python train.py --n_experts=64 --experts_per_token=8 --d_shared_expert=0 --balance_loss=0.0125 --balance_bias=false --lr_router=0.00047 --norm="rmsnorm" --norm_eps=1e-06 --tie_embeddings=false --lr=0.00143 --beta1=0.9
Below are experts of layer 3 (counted from 0) of a mixture-of-experts language model. Rows are named router (the router's row for the expert), gate (a neuron's input weights, with its number), up (a neuron's input weights, with its number) and show model dimensions 0-95. Each number is 128 + 24 x the weight over its row's rms, rounded and kept within 0 to 255. Numbers have three digits each.
After each expert's rows: "comes after" lists some tokens at least twice as common just before its tokens as in all text. This comes from a sample of Wikipedia text that the model never trained on. Tokens count by the router's weight.

# expert 34
router:178133142108166119122121148137098148166153118134130119167123140118154148136136181138172146112141126150088112171107158128127146144111115162160160142112089143130161103130125067144135103126119136089128098163125123114122140110158115133139137118133112123088136101127145103124113148131111149116
gate0:120117112101100134140110123065128087125108150116140157140100123144158143062103052131165134092100133149149130145113092151141125103168101106120127111123127121088138141126114160116094097178140102124109156139172111125130155142150151119134162119122092147155126128114121132130143151138109144181
up0:133139152162143103117144160193142162124132096126118097106162120114078104192151199124084112158145147111117142118137154106119141148095160137130118150136128134159103121121141105135153164079114152146145110112096153122127103115102083149118105124136158116092123133148163112131128096113161110070
gate1:169190096137183163120123138163107156150123121177126117123114144129132135133184130097118120161110106063097142107135137122112108153102089167157149124122135113180136106126098096093161152050105157105160110127093100161080130137070116110127101098123149137118105125134089144103140136098086127082
up1:112168096140145097144157146145140155120097108184165132116155099112075114166174107128101130120136132122156142110120150093164125115102109110142154097092128117165104141130108119092149136109131155133131168103121124111117114139113095146146122118129103134108151159141149088118169137116119145114
gate2:143173163141157123116114160113149178129133112148146138163110147130134124157150116104092104141107112133128116096096145152087071128106131133153095102127124130122134116098105137109155116069084138137177179086112080165073116113109074133133154066111123135089119123148173126142143096134118134090
up2:124132183142097129116101080125142087170162165097121138131128100136170121098094144157181139145128099134117132123130127162083133112149134101117133167165123163127115144150114130156109070176128084137114102140140148155141139107137152131137108173125129128153121102113081123125109126157132151142
gate3:102143135153150112148141119139128099112139131105137100119129158167116118120145122125139126145120164130135097139146107114160173172143150155130147126159107157119091123113147149100118162114126128172155110187147126090147149141119111134111140072132140125128062139142129141116107098102143116123
up3:128067125168173115092135121154099147152147162120149083145139168119147146141164188128157114153143146140121101141111136115137160113142136142157152122165104173129135085096139083149135122119133121117149141162103127092101124084145118081183170106152123120107128114097131142104118125111132155139
gate4:117112119120139121122144206139144101134101141146104102147126109094132150083141112149144124074141121143143125121140116144142117105134072126155123128073124077165118121119116108123107139091099133089151129133122192105103139164151140133110102117099117123154144083124128155129183179087106136143
up4:139114082127130108143102107172121151154117120102129136130109188151111103182154147129086130157138120101138146169141146105145131154146151151137138106167141134114162117103141137148186146138160120141094137111159115119115129102100076117137171113158153133107121175103097120094094130133120113115
comes after: " the", " his", "'s", " a", " their", " its"

# expert 19
router:135137123144128132114118112127098174157170087120119111114116122113156095151148123122098126134132125109096154139106159139122158147141062098149170108164126110156078151113106167105143119071082134147137148137112132116112134097111095192083120154134177132091110105139166156105111115139103097170
gate0:117130125111128144138144109142146195155106146109120108140178163142140145134132135081105152101131122105137142095144154111149095170137083137136154096119079135117126076114108122133150140113149110100126130107122144132077099166126095160107110130153158155098154118115133126123132141084142098075
up0:127126131153138145127157128129183144142112129086076132126134137167150148164142131154092127102142183094111128145125142081092165138120089147136123145140119143136089101120087120125114124153130128112165147165160144110138156146109102140143150122107145156113153124077136112116130149161153136153
gate1:162190144135099112168122111127137144131116147166197137151083074129145118165139134164158103183150099083133116135141150135070095130129123109154138161143134130168112170157162151157139105140111111100135133142102102108138139107118095090133097132123068104138066162190116116127129124114143187172
up1:097071097107156143093146151127118109115131106095065118096177176127106130088111120100100150070099146170124149121127100128197159126123149136092113092114122116087138090109107101099125154113150151160117121120139153149126124144144164164115158125130180140119172101073136139126125124136116069081
gate2:158145116089173121111115139161130139126165101165126120134090127157103134141115103128141117135170096141124153158128133118129100112142116153132158133158119149138152119119124063133118103135076126186135140116100089113132132180122168107145138086138110142159135135107105163151093115116102124189
up2:156156122075170142112115099168130159129186114172139118167109154153098123133104126124145135152170080132113174138134144118130082117146095149133149129148126156150167116110121069137125104129081129173139119107096096117132130182115164099140145105130103148157131130121091168147079121128085107175
gate3:139107171142088097135124189088136123149102139101145161139131123142108130115142114120126111114146196144158134140106129130065186121109135126120135105117154123103138133137125103110151101138114091132145129157197146148143116139143132133065127123144102122152128119116150122099174132089114110143
up3:141103179153084105118112183096129134149113134109144168151134133128118129108139118116130111121151204159145130137102135123060187112117115136121139103118165134105135126123107109123132107134113097133137129140204149151130097141138131128081131133134115133144140115109167121110173139103106113149
gate4:139138102132166152162184122147119140102140124136138155171165159198121146140133167138097164151110062104129113104126118136127144162104168117106141136097093117148167049142127104127140120101104146107184113124141111125139161145139070164136136101138097114114109120094120150121163107121103135096
up4:157146099128159158145175121152113144096137131141141171166131154186137140117145164124123146155119059115125099127130108118118147157129153126117141146091110130157166055139110114139120134089085163113191111131125104115126162138132085138131133114120099126129100124099133160127158120145099156087
comes after: " |", " the", "|", "9", " The", "\""

# expert 54
router:166151123153139157169160123138075151180117118141162136119130158119152117137165139137130132157146109141122138136115135087165151090150133145150130129143113148141113149094123094127146107136136123126115111141126080151127151101144121085141143165114102097170134125136108069121157141133142143134
gate0:110111128156104171109111118103133113174107142168071129146136165117148133142165089138131098091129164152130093134096124119153171133160133136166137107123132111149117129125116121156108119096154101107173149141172119135167139164093125117144111141103134133107172138132131172180183112142106112138
up0:141098092145147135144113147135162074093140110132139066119142108107132152091117095099140146099124136149096149141126149139117145116135166097115125125137112136108120119120098141134089138139155165141127095130139108089167113098146177141130156117103130076174097108095129114125158142097144152139
gate1:136154126129144135137163148135086162143127169098124157078122148109110118133178117114101119113138113173130077146146112126154118119113108132132117106141091101108133125127126107163145119134093124100144154101070138144117123132137120104122142154087134146105149150142155105107073110135157122128
up1:155111124144169125180145171146126116105056129140141147105153097117080103121166121106085104089094132176129130144117136122150139102111088078146111121129127082090116162093131120125099159108124132123144150114092130133151086128131137133115159145089166161069137151157173122118096109105168149133
gate2:132124181131104094076143147099139135157148116136115170138117151148100107117117105163107060121110189161136122087135112100160140136142155140144108123119132115138096161130096101148127141128142160145118159110138133141147076163121124169134127165141146118133183154165151107149117143176149118129
up2:143102096103133123154126085140094134110145128115180142102162094084153103117123122144125157122124070137144060132131160142160085118105117135097161147141103113120127116141139132145164110168134126120131114154125154135109085111152123122154110197156116105137118148134136101131107135129139110151
gate3:124133140115109149110153172113154106113136139155088123134125136151118171119156097103097115126165151156107157124146121110092196129176140160135138092139134119145118148147127136131093159091102147107153147140165124128141139152129155133123127110116148134161141144116121172149184156116138153145
up3:137106072154136140138076107156127112136142099079132098130130124125151099134078152168136174126096125085128150143149147141146079132087117090118123162128142102126128082128101137094113095177154116173109068081128167112155156122117162142111125127122107105113078092121159087086120121121134079143
gate4:150098093102183173127156215170153110139099141135096110090131112120135137118172129122122128141107131110162142114160103115090126088130119133105187095133144107152162128121136129123120157124121115137173134105091141097167154150123129114129158110121160104129143119119144150090173128111114153177
up4:108157153146082098154090046094106122115157116123170142172136123151135129141085125135112142118144117139094128151091173145142143171123126119145079161140123139127079123138104148112120100116145148131091105161192106163093109114120137159120097144139098158130091150138122122184095132124141109091
comes after: " the", " a", " The", "'s", "The", " an"

# expert 9
router:124100151133107136129132099143135154168158132145185115159149124090120118101112127173140121143144158119180160129149138168147136120134089069066126121149142103135126124153169148152122112097097114101127103106118144105115169113101135188117127089130148155094106114137091103084148153128120143132
gate0:155181120158106134104131116125120132155133171139104089144116125119159090203153148159111116104142167123114136138137131143127153123144108119133085110109088138149134151124125131154119148118143139097148131120142101132164142140114149118130137167109126091139119142104121111091178144137107151145
up0:151181122154106134100130116130122127153134172142099088147113124116164092194152146153116110105145163125115141135133136140129152120139110115131086113105083137150135149123120129157122156115143141092147133120143102135165145143116148123130141164107129089138122145105116118093177143138103152147
gate1:119147112115133144126110128118151130123161115140162126096097103148160139157133110132179136105111111096105119167097135121122137124127129136106147156102140144135109087158126125121128143133146134123147134120091128135142121126100152160085093153136094112173117237149123131121144124131111145117
up1:109126117127130129121095116140156127134156130150172123127101096133177133138115127139192126102116153098116142167072152133110127116110112112110146156105148142138110095151114120153123112126145134116145142101110128166147115118095151179101116149135110131146136209131122125111153127144115144109
gate2:149129163135124120189130119150142127140101075139147121117147102129097159119092126088132131144181140112133160113097127165124123117151148159110139129124112100118139139124102133128131128137172126125086137169107184109089139117109161159125116128139151148152121100178142105117075122138132161132
up2:149131159121122119181140118154136120139106078135141123111141096129095153114099126089128124143181136116139163126104123154128114125142147162106143129118107107118125140129101124135130129135166131111081135173107188102101145117106162169117100130141148139154123114174140111123082130144138164136
gate3:124145053154180118168115141130117106154136140083097117136119106153142129153147114157141140103137140107134101151151118101105118156138148138157129145152110159120148137151135103098139081160112132151142107130127131111136151117125146092126186086110074124160109133142143121134151099138115137115
up3:129166128148092133131143125122138105108085119133129160117104115160143162134131132095112096147118097126118131152137132118117164167121142135106145120094114079144100117137133146149114192120123130097127115180120139105132136112119130158120072140168130122147130190094145112138113131126174132150
gate4:138117142123175131176150124160142130127115101126151100130079147122119129147129135165110127105099136120146153149121120102093117169073140135145155144171130123093133130113140105132153090139102115137167167117148163133135108123145099149127148074095108113107097137098125120140117116162182090100
up4:143120149129167133154143119120126157074130138116156129129115150101125102095092122141098118124096149129131164123113113139110104148077111108141132131158122120094104157110126108130129100099104101152141148077159120159120095114145085146123176089095135131090112111125129116134096094135159071081
comes after: " ", "–", " |\n", " (", "|", "-"

# expert 50
router:149138131087083187154073144136159106136112110112132145102157131072108136133134126127110144141160121166129114148126139093127140148137132096129141065155108131130140094113083133119071121152139121148093116098103125132140140168137086091137100133132110158153078107142147170127127155133180164139
gate0:155106105137142127101112148153150129150158115112093091136124168135139137173174111135114158124122127123137131130118147127135158090180125150104103136154162158104181162091121124116120090135111122157127142115162102168123128153112170154095161150128140089165116150103155129181092129147108093123
up0:129097152151111162121132129137147118158116084087095132157155137120120147126181112081141122096131162135107107110104123096093172121133130132119094155166152148098132134107138165169129138138118112157146121113165143152117138153146147156111159157145152099137129162132136164141102121145138142100
gate1:100105161125180122135118146151129116137127097164103143117134086150115147111126132114078164149123124103118162140116126103137113124111143107091114139088137080091125098110127116108129118175102124117107153104153115103157128186096132173111101133132127117123165129162090106141118098127125128138
up1:157153119135091097124132112083121126128141192096170142131089155142151105150124118181146086118092130131142113156124154178164129155130121125141146102144114169192139127153122149127124132077127121112144107142115121158119139082130144080138152103121111113143087138115148115110138136121124117153
gate2:164143102123123116098126138093127128121118188124123099123102131136128099154162141162161125154117120096143129114091091151115166100160144097116131111122122134102143077091111105071122138121132155118144116143113135098129144132122141092136126120127128119133112099122111106128104154090124138138
up2:164150106123130134104138130090117130109082157107120110136097143122120100154157139147153112155124114128157119106094092120114173115141156082120136125137133126110134070103104107099112161119130156125137106124091150096144116133130127096137130147129126113121125096121133117131083142102165162143
gate3:126147140142135177137170142110162120136096111114105121152132101106132133152126145085147146152192117124117110113166084121112141128116136124190079151161132140189108159111123159182125147128113124151135098122129100127095122165132079134098161143160148150119135136119127148137098096138153164124
up3:121162127105120122142119128117091144117114128131119155132130118117162077129133140104116172104132116124119111147126113132130112159120110154133136084076118105140129078189115159150162149105169124097131092175087122082102155154078174116150098133133140150131146140108114137110120132106108090106
gate4:135135132143140160140110129099152151145147142157111124135089146134144141151170115111111160120093124117096152178134133121125110119144122123111098107084149096136173085127115127067136110139078118127160132093108133130106165157123096132136140095133114096148107144147101146135136137153077116120
up4:135129141140128175128104130101153144140147144149101133135099158119126149142176107094119154116108134144080159183130142121134111109153123130116087101079155112136174100120103128064128110139076108139147136086118143143100160161130097131137141094139131111143116146144103161125121135152078130123
comes after: " |", " ", ")", ";", " /", " December"

# expert 6
router:113086124159108081162093116111150112089090135158123132131158156163159137104134154133165080143132120197133149141111131124159146120159130116171125127129102147121125127103155151136096142157146113146100158129115088133113132128147157139145127149084126135108130093139114124081180138120119121116
gate0:122112157144129112098110089115103126160200179141110139155129096155162093131136112161104139134093144134128105155138112123116109146128147134161181107114109134121108132113079112132108102128107094115142119146141121126123110098124102104140077105142105145157145105096172100201195147130113132108
up0:107109152129153122083131064118096132138208145130107127149144122168144101130109121146118135133090141125115113154126122126103109138118139141151175121092125146104140130117086105100099129114103088110143138145124133113131096109149099128126081114143108149157160113090173118165188159149117139100
gate1:113146107145133144150167118166138111152110108131131134106135089090153147127136095100151121109133131110133118099127095153108090079130104118136143125135149122115142125147162127112129149119091131165193091087139165123097102069104107162124088126123131115106115129136149128102121085145125144131
up1:145142138083143130103128129111077144102132144096143111141109137168103095127096163151099159153154093140084167153145144108111158173096157145092100156123105140127098125150079106116113104135163122090092160152100108089173155166151155117123160108140118126145141103134111107166117136117126122114
gate2:130136175139137130148098146082111083131140051169111163118094129135126168161147111108142134140102130116169102114103147096100126140143130164175166132116103151089121151090122156131119146113098130133094142151179110153094134177119097170094099138156150116113149158153171137132132174142177124164
up2:129126078109129129098161107172143168123130195077146097136170124137127093097111143145121127105156123140088154151151111159149131129108128096081094129139153102164138096166135095125139124141158118117160119104066146091157123078153149081164161114092094145155116104102075124124120089108081140085
gate3:154130150150129137149157151118117135114131124146137116151094153107125137163143132141134110153110172157145084123156139137146127114156142127174068109160099166164136183106129155135132079139115173137105117108128153133093158136099117135122162133145147138112071127151133101158112131152142100150
up3:093126109102129121117105091144120121147128132111115125089147096154134107091123126106121133108141085091095179145106104126093117130093124139090183151100156102084118090150122095112112169115134067115140149148126112115168105121163138128128108108113111108138183114120123159114140119104106134101
gate4:102111145136122136152173110128116143146137154140108104069114109147182101112133134093152164148129120075087113140140083120089086130101160144141126141087113138060112123166120131094147108125120085126145142160137120112112138141142160142148138109119142093118104110148115127176149135128145125153
up4:099121137105138144144185113122114132129138095126114089076135111159143122094112129060164164132140117102085139136136108118075096139082156143140102164095126145059123129155125143089145149125130084122139163160137124092115145157159148165121149092107146104125122125163099164131129148133157133138
comes after: " |", " ", "1", " (", " |\n", "born"

# expert 48
router:112096121170142138124131161133128124119151087117102068088091156109141135072125091141160116107157155136179079115116123148133154080107148153159101084106144124131112162120135125154097145134132121148107111157114104123119143175152133097122143102175155107162151126168140150116140168124136085155
gate0:174168176160105132132097106114130129148167153143094101116118171128129147148112148137142103149115115137078115122127136119135138125147120137156117093104154160128116139164085133138103097122133123149101132169126080154117116148062147126117139181096145135159096135170131140154131109146093099130
up0:116147127128100160111149098096158151152134152137157123135137104138144073119089146159109139153092146101099184150155107158142088136082103116085115139122158096092131132188156127132108156152137124131130107101189079142191103111160126138120112164092108103147080119127108112150076099120126102146
gate1:126163143163149109120172138142116106083136166140154131115115152116107131103123124164096124160142105131112136127144139168129073165106132139126098164145147113163091155112123118140105120104158144128116123143114137136107098094108157131170118142122104129146098109132155107161115122132124096125
up1:092163101070113127102082106124091134168128157099126135165145127116148081134162129122110143091117147145116158121127111109166121117133159157143110124135105164136143146155128101146135104099120115118123134107119101118118149149133173134107127124166189153144185108139118136114099141096158135138
gate2:114131156158136104145121092171152086181118151156147122155102088139154120122129110166116091155139170136122123130102124123164123141104133105133140109107162138136135167151124133157105105147112122137161106149200092121150090113121146095103152161092127142141128111186112138165124120171104147119
up2:154120122105138147107123165106126186069160089103097123089144154144115135119119129087133143123121075143132153120111140124070131130161140177121133136163071107109149086096130118097169172088129126136117159122075144135102148153132102156151129071164138116120124163038140129098152137101158134161
gate3:102110140108107082075089184158120112153085141115099117106128142128148090100146121117132125110149171142168116114149121112144149110136129123164167079122130140145109117115145118145128146125106110142153165134115130116149125174123108074144140109133128129145150146127106139090112110120121145124
up3:141137118140148150123112136141128141139113112121162130181124136157124096110127168139136187143111180133092148120125128107087161107131134130152081125145119166089100097101120090126113116117117159167150142098152182104083105138191162143119142112137102121102099117103116113164121162118133114142
gate4:113093097117133130128114156153141123143169133138112127154135108166089148191169109109136145165156163089123080164132119148115098121090120128133090145137160155146124102093121126043127141129139153139115110128151144103128118161149104120108107139183099162111129177131149140120101116133092142085
up4:122094097113123117124120162149152111134162129157124117149136120157083147166164099119137139164160161095125085166124122156122088107080122129132104147135175131150124096091124124052130138118149154145117108123148149115141098163143115105107118130175093163137112177126144150119117114105072138094
comes after: "-", "|", ":", "′", " •", "\n\n"

# expert 25
router:139124120124124106091097130127071121075115127111129119114166143113151125132076114158123143186150105133161162130099147104096126107132138143151097107118156129094146143110103119138112134126101174116135112091193094117127099158112116136140163128083156104159128141100150089167147155096172108101
gate0:114130113140141126122155100137115100102159177117137103185131138147124094149129159140123091176092111130070161138124102134144130145108121141111133125106125150127171129128164096090126150121132142152134099112135136154151124091116133118120153112148133120149078116086099154132107129137162101153
up0:134132139116115130133110159115136162156095084133116157068121109115140158107135099117129166079160143124178092121137153120114120122146127122136124134146131104141081115135082165162131099139127109105133164148121123099103134164146122140136099145109117141113176143171156094131149120117090155103
gate1:142116144145154078180093161145130113110113112144128101101126139158085132189147111141133124086098178128152115128092153159126129131132144136123090115141132142127189159105159105129162124150155131144148146149133155098135128084129160127136091098118130162111146137154087144111113125091132130147
up1:152089158140148071173080143120148076136113107165087095120135124160089135180160094128153111079123202135157110130101181116121140129133126138140092115152104155120175160108143103148147148141174138139141180155151173112130120091126167129135112103128123147132142148160078164105127131091091153130
gate2:148112167143135128111101067081160143145128118146113123130087101099121092136124116108137116104140144133102129128114162141135134120124075145132096104100164113070151156122098141105125191082112141109120148132145113183096101138144174076138117133130111117185132199092131164131123149168080104115
up2:110166150120119123098120143150084152118160122093130122113153159133123103187165131168139159092101161135118123137113153151111124177142118143106123109116118127168138115104122140124156106157111096124129111116112175104124163124162098144145110124113141136125130112104132130132117111087136134090
gate3:114156126164106143149119157140136130119125182137157141162134111122164143114108138124132143138149121121112135133156118130158116147131118117137134096113139141141108132177145107125122113125111133199137110125182164137130132104117121141094093108108140112106098109149132076118140104097118127150
up3:125158124167100148150130161146122126118108180141147137162146116110158146110112146126129140140156113128112141127156108122149131144148116116132142097111142129132095123172138102123115124127106148200139103124179166137135125113124115136100093120109147105093100107147148069121144121095119130147
gate4:099160126085095153099146100119124101134168215138129123143107109128150100150139127157142126140090171118093149136143101139125129147124150123137135114124127127146136133105122081105139133117179133113127083122157137125154141109105119101123128124131117092189101155096083127135115154129085142144
up4:150096116177165104165132168139136155117087048118144137116146133138116154102123136095104127126161077127155115121129143117128116120117098137111128152131122127122110107171141167145121116141076124150145169134094116130103113141153129163125125130132134167069140096163171109123136086131184118122
comes after: " |", " and", "|", ";", " for", " +"

# expert 8
router:129120129141124096133089127151142178086145143149117121142123112103111156102107135153116111183138146129125095112146142101131118094172096084097106150124123114147127116103151190116087149142142164111102117114126094156169110115111131113099106131095142110152116116162095098127122108082160138117
gate0:141113108108112142158127116089115120146146085130102098116146108183127168123164148097119092149142134121126156167144145135086146129158113113118134174135136142163107150095159107108150135155153111131114143137136160147124111138121146114126145066129111175153117109125117180123094116128108125131
up0:123108134121100128149127108089118135161149085136098103109158114183118166115168142099110089165138146138125137174142154133097157129155115103122148154150135146160124139083157129116140132143163103116107135130153153174132099141126130113141136090139123152165131110123127195110107111137112104116
gate1:178139125110153107126115107116141174112120098127139146099130147143166069127102132109104110073120097095139137130138129157146122159125135112075105152080094068165116095136115137162151150132096158121128114121112109104101111155139112170053140122116139128092134160110111103118120138156124147144
up1:099118123157122160134143150141099074135130161119122106153125112113093180134154126150152146183128156151122128127128114096104130110132124147173144112165150194086139157122139103095105112140148103138139148134129150144148159093118139085196126126138109123147109092151149135135132118093140125120
gate2:132141145173104131134109149119126117130134150129104166124129138122138131089147127146141110134086143107168108123128118152168090109149107113131164073119132112103114181115137135165138096118115112136120092168145107164148132144106124133112126156097141103111113128143161116123174135156160092144
up2:128152131152099138136117166124123105135119149131104156113131131116139140081149142136148120118117131098180098115131128159144108112157103119136161074096131104113096173135142146156145106121107119127116090169137113146136127138096126125117099156091136103118102133158139109129168131143160102141
gate3:114096152159151110091138139156173143093115119159125108143118156109104140130098131098143085126108140146118142112135086120174110100115179102132140113171083135120190141134103105179098114111127128123098128117125151139151088137144114134125157149096121121115153121093132148091161121167094129161
up3:151135086092110151178115112088097114157139137095131150126133094157137118135152118152111157125141122107134120153129170137078148155134083151119110143096171123135075121119153133073155153150129139149154142139136111118112173124128141119128125087164129157135098129151126124161086130081147136108
gate4:118142078145117111142143133140130154127098145148147120124108121104157153134138152147163134103125130074115070102136132144118103120138210141114148130093150154143132134170144120131159081132101124131146134150094120131120084140089122123112110138128104125136091128148105138132114108150069150110
up4:137133170112147152117126125134104085144151116107112124133147123149100113128132110113103131155143114177137198149121120105131152140117055124150113135147105113114118113098110131117107167124147133116116134105154147118132174111153136130154132119120144120127148124118143103133139144106201112144
comes after: "9", "0", "1", "2", " (", "8"

# expert 45
router:143099121077180152159124170174163109131113140111148107146087137145102147158148160106111105097110135099153122101135086108171139143134101111119131065119179097130125094131156118115129167107115165144150127126116144168144124135151106132124102132161131168101120074101150167091115124118136113100
gate0:136089094177156153145105115174110085173131155155113098145083132127130162150163125116139104132129125138145145168122152126149106105178151145115170124164133182122178149133107090108116102117123161129118136104149133112110106108137153106137163118133144123109115101096136124065146123104135119167
up0:119117099140163146153109136178090083154147181146117100132108125105141175152161122114127098148114128151149150157143158110180064130178135157129132128144123197142166161115091092118138103107142155102085128110139097106086129089141153087112165121152168129115142100131121131076120128098085096115
gate1:150117079142129163148135111110132178140135121118115125104123139134178125144114139141122161110149122074095122117160129131098142121135138153125146107099111104136152066136151120099150121134144145126151137095109121143166162115097099106138169086109083101122098173090114126088163083111097145168
up1:133139158161115131096113131104155128137096085125165157157163114153109120081142109120124121098130124161121150112073125163113144090102139133111111160123108097146129122125148136142145138084105101119110128158132121148101078116151147149123075125160124144170107117138171147193105125140193141159
gate2:134145160121127121125137136158077128132177107110111096127137122187090138176141151122124151121130134110121104196140178157167123155118125166148159120115145173139153127089126129110089146115153138106103153199159146114121119124156117168093131101148137146128133148138105147104121158173094103088
up2:126149173114133129117156141110126185089127097114128148105170113174116126112140145093096124096129103157153138163130136117189129157108113113149136159110121124180145112092147143134159144090153116103122162163125125127110087099129109193084110107147115142116134174146147149152138137116096160117
gate3:095120149221092117124100105144162116181119100104105115148140113188141099155172104149135145084126191114121115102101146072107162090148150100162129106126116162125149116091127121079110151121164109120128151133155129160163112125104113101117158136106093139131120166154115138158149129133114129136
up3:092122158192091109120092118145166112174114137095109110153136148171121091171160117156139142094109186124130111110107139067105160109134146098156119076140124168134134108105124116100112156134153110133152149117147129162166115119112103095135152149100111132111127143138131141128139133122127126128
gate4:090109129152146122106094130154117145137126101134092124148128161154143102152175158157113142113068140122167149120110093100128173117132127103108126116148127103121143118106128093138124106155108143118140143144142119092160117117157110157150141131133146125116147101098124127127166112133173151158
up4:112157155156150141094127125133112154144131123147135135098164160100101151115161109086132123113144117105147148072131149135144122129169136086117140138096094130134102125080117151109168112102150111099058164087130117134121142099126108145127117146100153109148131124168104102141134127136158116123
comes after: " |", " (", "|", "-", "==", "\n\n"

# expert 37
router:131154174156147136094107138139128162140165134122110157137094166130102123133107131164106123152165123105183170125106093145159085131154150159093129141167118119096152145122095128146141122129137164117177154145172142155087113148139116107113126140133134175109148125136108095128130160125174112154
gate0:117111144103143143114140156142155104131131142128148131191102106138129095095087144133106153158166111150119129153145118095113117097114125138123116146130112121122117081112094181125138084135150094140120113119123153108116138082106148110121132131162120105157135133108123125159171135134136108128
up0:130113136104139146114142149151157117131129145128148133198090119132127085111093147139099144153169114163120138156145117087114121084106131128137115152124119129119129069107099172123132087127155085136117122116129154115122125081108149104130139129154123103149138132090131124159176142136141106127
gate1:099170110096085168155140075111121142117117155123189187144089135115160120109097145142134141164113119092136144168138161118110137149150132157124131142151125079132125132142088154119102113178146100126192122122123143116115170127164081122140109108133130144146124145081136142172177111119082137130
up1:162113129136144115117119165142130136098132099135073072123170134138084129148161120089096100099144101142103115099145100130123158119094167129147151138113120169121114107135163076127121154100105191146128113143146118147161092156116150102120142148100137111120104081140137144059079123133148127137
gate2:100136152129125135110169145127143163143127069104105120103171130133151142103130133131129133179068133115165112113140100083153085152132105141146140135139167161134142113103113144146127184105126132128118116164098130096124097116122154171102141153162118118140133160119167140114124159163133099144
up2:105135143117116141096173136126133176141134077105103117111155141123149116100140147127128129185080123108166118112144082076148087146121096143153140122120172150126147097105119131142115188113117143111125107157111145104125111116134146160104140158156125110137115153112165137107131166165132093155
gate3:141141167148124142120170128120160132126125108186111099136119143142145102146121127087133142071112100099089136126137093093123112134146142153160094143101090114142089090180105102139147131160124118126182131163134170117148174161125125100082162098109123115149121142116142139132174109095105148152
up3:155139156146111150108178120125144150116133122189103098141115156124134104163136126084135115068125091098080143124133091104136117127134141156163106136098096127142098071186115096134133146146125133124188134150147161127145166174138126084095156106090137115141111130103142142112158117101112142155
gate4:095121123126128096141112102141182106182119077159150139158111126164141110139126139164129173106130140101175116128110164119104127140133113137101177109150129097134147151109132143152131098157129104123145128132123147135077114120159118161115136098163102157144133163137100110151135121124116167123
up4:128095142103122142163113103087139134126144138120119103114097118123158135138140164103104173099143162103114132125157106173116129187108104131146123091121137092133117135134143210121103132157132151131146102129139127073055127132101099127132070132122132153095106136122140096108101114162122124115
comes after: " ", " (", " $", " U", " +", " −"

# expert 40
router:162118153113086143140153126157095121086134144113116134134127136101134163162122140138123138161117147118161157110157136142088161066115149152099135119166101143077127111127141163125171088122148173182139125129105158118077115139114128101149136129116137106118092164112115170114132114098135128119
gate0:154134101145124112124105112112126138112143139130140097093128181124100096149114090139170091127101139116088113150139111145165119134151124106138134109124154147138158151077153112160124116147125113137129133072125097134168137152071097126170078120100133135132131099059088119091131116144128133116
up0:125126111147117147116163123141094081132154157146125125072120131084093081151095110127145097098139143150123128154107075151176122103108120143138126107084151114074136153140134097145116143138136161119133106133110144124161122131118112112147114162123140081109122108066109109079126133093123116101
gate1:127197130129127137098151117145079161126170115096166130144102157133143087168119111161117141132115096144125142114121140126147104123163159123114086119117089161119131154120146124133115098119129147080121089139128138129133117111086110136102127150136130105127151147115138107100140141130115097114
up1:133075135135131113140093150109160094129094147130100123092144117138114154097140143101139112112119183122137119150149130128103157145113120119154147141157159102135121111114094140125139118148137091179120171116120120111135144128163146132162126095134128142144110094144119139178099118112149141130
gate2:150121159145086116105095150111159104140087098144152086154133145122108111099088162138163135148127094160141162080086161134115110126179149125128115097132142099109162132109074134124111097111133121132121161098094137159112114135112142159154113098127144141136125159141142133126146115106081115117
up2:145073116136108134109127119120113105162078120136103069132105107124125181122139142119155138183113134091121162124107125125130129105147121090100120117093139126146149124132132108085063147149099146088073161093125124146123115130123094137150139119125140117092134142162123124115095154143103140133
gate3:127124133143145137149108141110141102122175116139107159102140102128126133060113130124142153085161138101128073136121080130145078115107081103153182068097176099097093142147174128137156161117112122185138132183133155132120148134138140122110111134084126109128090140110147096107196138098139137129
up3:125133108109107102119146120154126146131078155136156098142119133130135135202153112129129094153101135146132168137141169119105170142122162145135095197158090156173168099124115118124115115136149127078130127083117103106145114109116111120144137125177112164129162114151096163142054111150118130132
gate4:116100145136095106128107120112155102149142115145104117101125111121117163104112090148141094075125117090167100126135132153139124123120096073166163108133152111112122120097169156097139130122146124135142114152140160138119142111131145125096087137153137127140127132136140143120170141089109120162
up4:117096124156116109141123123116149106144145115139098119088137125121115150123120085153141090068106126061177092135144128152150125142107108071157171115131146117107125122105175127121129144121131124127149101150159146140137158123133123115087093143152152118139135121138141130102164147085117114155
comes after: " ", "1", "2", " (", "3", " on"